Experts of a small language model: width 128, vocabulary 6997.
Below are experts of layer 2 (counted from 0) of a mixture-of-experts language model. Rows are named router (the router's row for the expert) and show model dimensions 0-127. Each number is 50 + 12 x the weight over its row's rms, rounded and kept within 0 to 99.
Before each expert's rows: "comes before" lists some tokens at least twice as common just after its tokens as in all text. This comes from a sample of Wikipedia text that the model never trained on. Tokens count by the router's weight.

# expert 14
comes before: " the", " a", " he", " it", " his", " she"
router:50 61 34 53 66 72 44 51 31 51 66 41 83 40 69 45 54 44 67 55 40 77 79 47 48 68 53 64 45 04 48 55 59 29 52 46 47 25 50 59 37 60 44 53 61 49 56 49 55 41 41 35 52 64 62 41 65 49 45 45 49 83 53 50 40 35 48 33 58 38 35 46 63 53 48 51 61 37 69 61 56 39 67 65 52 45 55 59 52 55 57 40 46 53 36 63 53 56 60 62 51 40 54 49 47 50 61 55 41 45 46 42 50 64 26 61 62 49 56 48 69 56 55 51 63 63 44 68

# expert 16
comes before: "-", "=", "The", "===", "==", "|"
router:63 41 48 48 61 78 69 42 39 47 87 51 74 70 39 66 41 54 67 31 54 47 86 50 46 52 65 53 44 15 50 49 56 49 55 56 42 25 56 40 51 41 52 40 48 42 55 57 66 41 56 40 54 34 51 27 58 49 31 39 46 62 71 55 60 53 53 62 62 54 67 69 44 48 48 49 47 30 88 35 53 48 57 64 62 46 49 53 39 51 36 56 56 52 63 64 48 42 50 53 39 48 54 63 46 52 61 59 27 55 52 58 50 33 56 35 53 51 39 49 60 49 37 48 57 58 48 55

# expert 34
comes before: " |", " of", ":", "s", ".", ","
router:33 69 74 38 55 72 49 55 46 60 76 48 72 40 79 52 47 51 70 36 47 77 83 70 38 59 57 53 34 18 44 39 59 42 53 57 55 48 32 42 45 41 63 56 60 71 47 47 68 43 60 48 44 45 45 35 60 48 37 46 41 51 42 41 62 45 46 47 49 41 34 60 37 62 37 45 54 44 63 45 56 69 48 54 59 59 50 33 59 49 27 57 38 57 62 55 42 51 18 46 45 65 55 49 41 50 56 57 57 25 52 39 63 60 55 60 54 51 37 46 71 52 49 35 53 50 40 54

# expert 38
comes before: " the", " a", " to", " in", " by", " with"
router:50 55 31 37 45 62 54 53 51 63 53 64 67 56 68 46 18 66 61 40 42 76 78 59 40 53 46 48 48 00 24 58 49 37 57 56 60 37 47 50 49 33 55 49 54 60 25 62 70 53 48 38 36 50 41 58 25 55 51 55 44 53 42 60 49 51 59 59 50 42 47 56 63 48 68 72 39 49 74 49 58 42 66 52 35 47 40 63 50 54 44 46 50 46 35 45 51 62 39 41 55 45 44 66 30 47 47 38 62 57 56 48 45 47 47 50 55 40 53 52 55 48 59 44 62 37 43 58

# expert 27
comes before: " the", " a", " is", " was", " to", " January"
router:37 51 55 48 50 66 62 46 44 55 68 46 76 53 74 46 27 64 70 42 58 68 83 42 41 58 64 54 67 10 59 64 49 51 36 58 40 52 38 39 41 40 45 65 60 45 49 44 68 54 62 40 56 43 44 49 54 55 51 48 52 55 42 43 49 54 59 52 57 49 60 67 39 57 39 71 43 59 84 44 48 69 50 63 61 50 42 28 37 75 45 57 47 49 53 49 46 36 42 75 41 66 39 63 32 53 54 44 62 59 49 42 25 48 53 73 67 43 60 45 56 51 50 40 41 53 42 45

# expert 18
comes before: " |", "|", "ed", "ing", " Prim", "U"
router:29 62 61 43 47 71 58 43 41 52 61 42 87 44 68 50 41 45 79 60 29 70 88 62 47 54 70 50 50 18 52 42 59 54 47 60 43 32 43 44 44 38 47 72 68 64 37 49 58 53 50 64 37 39 57 40 44 60 47 71 48 57 45 55 45 38 56 40 47 66 30 67 48 49 59 62 53 54 61 46 55 47 40 56 62 38 29 63 64 65 34 58 53 44 61 40 44 38 34 44 38 45 57 53 52 25 53 40 60 34 51 64 37 48 48 51 48 54 49 45 51 41 40 33 43 47 46 56

# expert 32
comes before: " ", "\n", " and", " but", " he", " which"
router:67 52 44 44 69 64 50 54 36 47 59 51 64 56 74 55 54 57 73 52 51 63 82 52 63 60 60 58 52 08 37 35 58 72 55 68 30 43 53 44 36 39 62 70 66 37 42 58 41 26 48 54 23 40 53 27 37 45 47 70 37 50 47 41 43 38 45 41 54 48 51 83 52 44 59 37 47 37 61 41 52 57 63 63 45 45 49 55 56 49 49 57 47 55 48 47 43 54 42 48 50 53 52 45 53 49 54 55 60 35 63 65 64 61 28 38 40 49 55 55 78 51 44 46 31 67 51 61

# expert 5
comes before: " to", " in", " and", " of", " by", " that"
router:61 52 56 40 68 77 42 36 56 33 67 34 64 50 75 43 41 57 64 65 59 64 76 50 53 63 51 42 43 06 52 54 58 48 52 50 31 24 29 39 55 44 40 50 55 69 37 46 43 56 46 48 40 59 54 34 48 44 54 63 55 59 36 41 48 32 63 43 48 59 32 61 36 64 42 47 54 52 63 46 31 55 54 48 44 65 48 33 45 51 60 77 58 43 37 58 40 31 46 60 42 51 46 60 47 49 71 55 77 27 65 52 52 51 41 49 24 52 52 42 57 50 50 45 58 39 47 57

# expert 23
comes before: "\n", " The", " He", " In", " It", " This"
router:59 45 51 45 77 77 44 53 45 33 66 44 74 54 61 53 34 40 69 51 46 62 71 46 54 56 44 51 36 07 56 50 51 54 60 55 30 33 40 59 29 39 57 47 68 68 47 63 43 50 51 57 47 39 60 46 39 57 45 56 53 57 58 53 29 60 72 53 62 38 63 77 55 39 42 44 50 38 76 40 51 40 60 58 41 62 52 56 51 62 43 48 34 47 75 49 62 44 51 65 36 57 66 63 50 57 66 52 37 49 62 57 50 52 46 38 66 46 48 37 75 27 44 42 53 45 45 53

# expert 19
comes before: "\n", " ", " 1", " Nominated", " 3", " 6"
router:35 57 57 46 48 83 44 61 42 46 62 40 75 52 71 46 39 57 65 53 67 63 84 39 70 56 63 52 36 14 58 43 56 37 45 48 49 21 45 43 28 71 53 47 67 34 41 54 53 34 57 44 57 45 37 11 45 67 55 38 54 61 45 50 56 55 47 38 55 53 39 71 41 70 44 31 52 55 76 40 50 49 56 46 60 47 49 31 41 48 36 51 48 50 55 58 51 34 45 45 44 64 36 50 47 51 66 56 49 40 49 60 45 35 50 59 40 40 50 45 41 43 54 50 36 58 57 53

# expert 21
comes before: " the", "|", " be", " a", " have", " make"
router:35 54 29 44 41 69 62 55 33 43 66 53 88 48 74 55 51 47 69 42 36 43 69 41 58 62 68 72 52 09 45 63 59 52 46 64 44 54 59 57 45 46 57 47 58 42 56 48 58 40 52 51 51 45 53 40 54 40 25 37 50 42 48 48 62 50 54 60 61 65 53 60 56 63 48 48 58 37 74 18 43 42 48 43 55 73 44 55 59 52 44 61 44 54 26 50 41 49 48 55 42 51 52 72 41 54 69 57 43 34 60 75 50 37 50 53 37 49 42 34 58 50 24 51 48 37 65 53

# expert 35
comes before: " |", "7", "9", "6", "8", "3"
router:39 75 61 33 50 82 56 66 57 35 75 57 72 54 50 53 45 51 67 58 42 79 76 49 40 43 39 67 35 09 42 58 65 63 55 52 42 37 47 32 60 50 66 56 74 52 44 40 55 36 47 46 34 30 38 39 62 50 46 48 40 46 60 53 58 44 47 46 61 48 43 50 52 53 58 49 50 49 62 40 49 34 57 58 55 42 56 55 63 66 51 58 50 43 53 66 51 45 46 33 56 60 46 76 40 51 55 43 58 29 50 40 55 41 27 40 53 53 50 51 79 63 46 30 64 40 62 53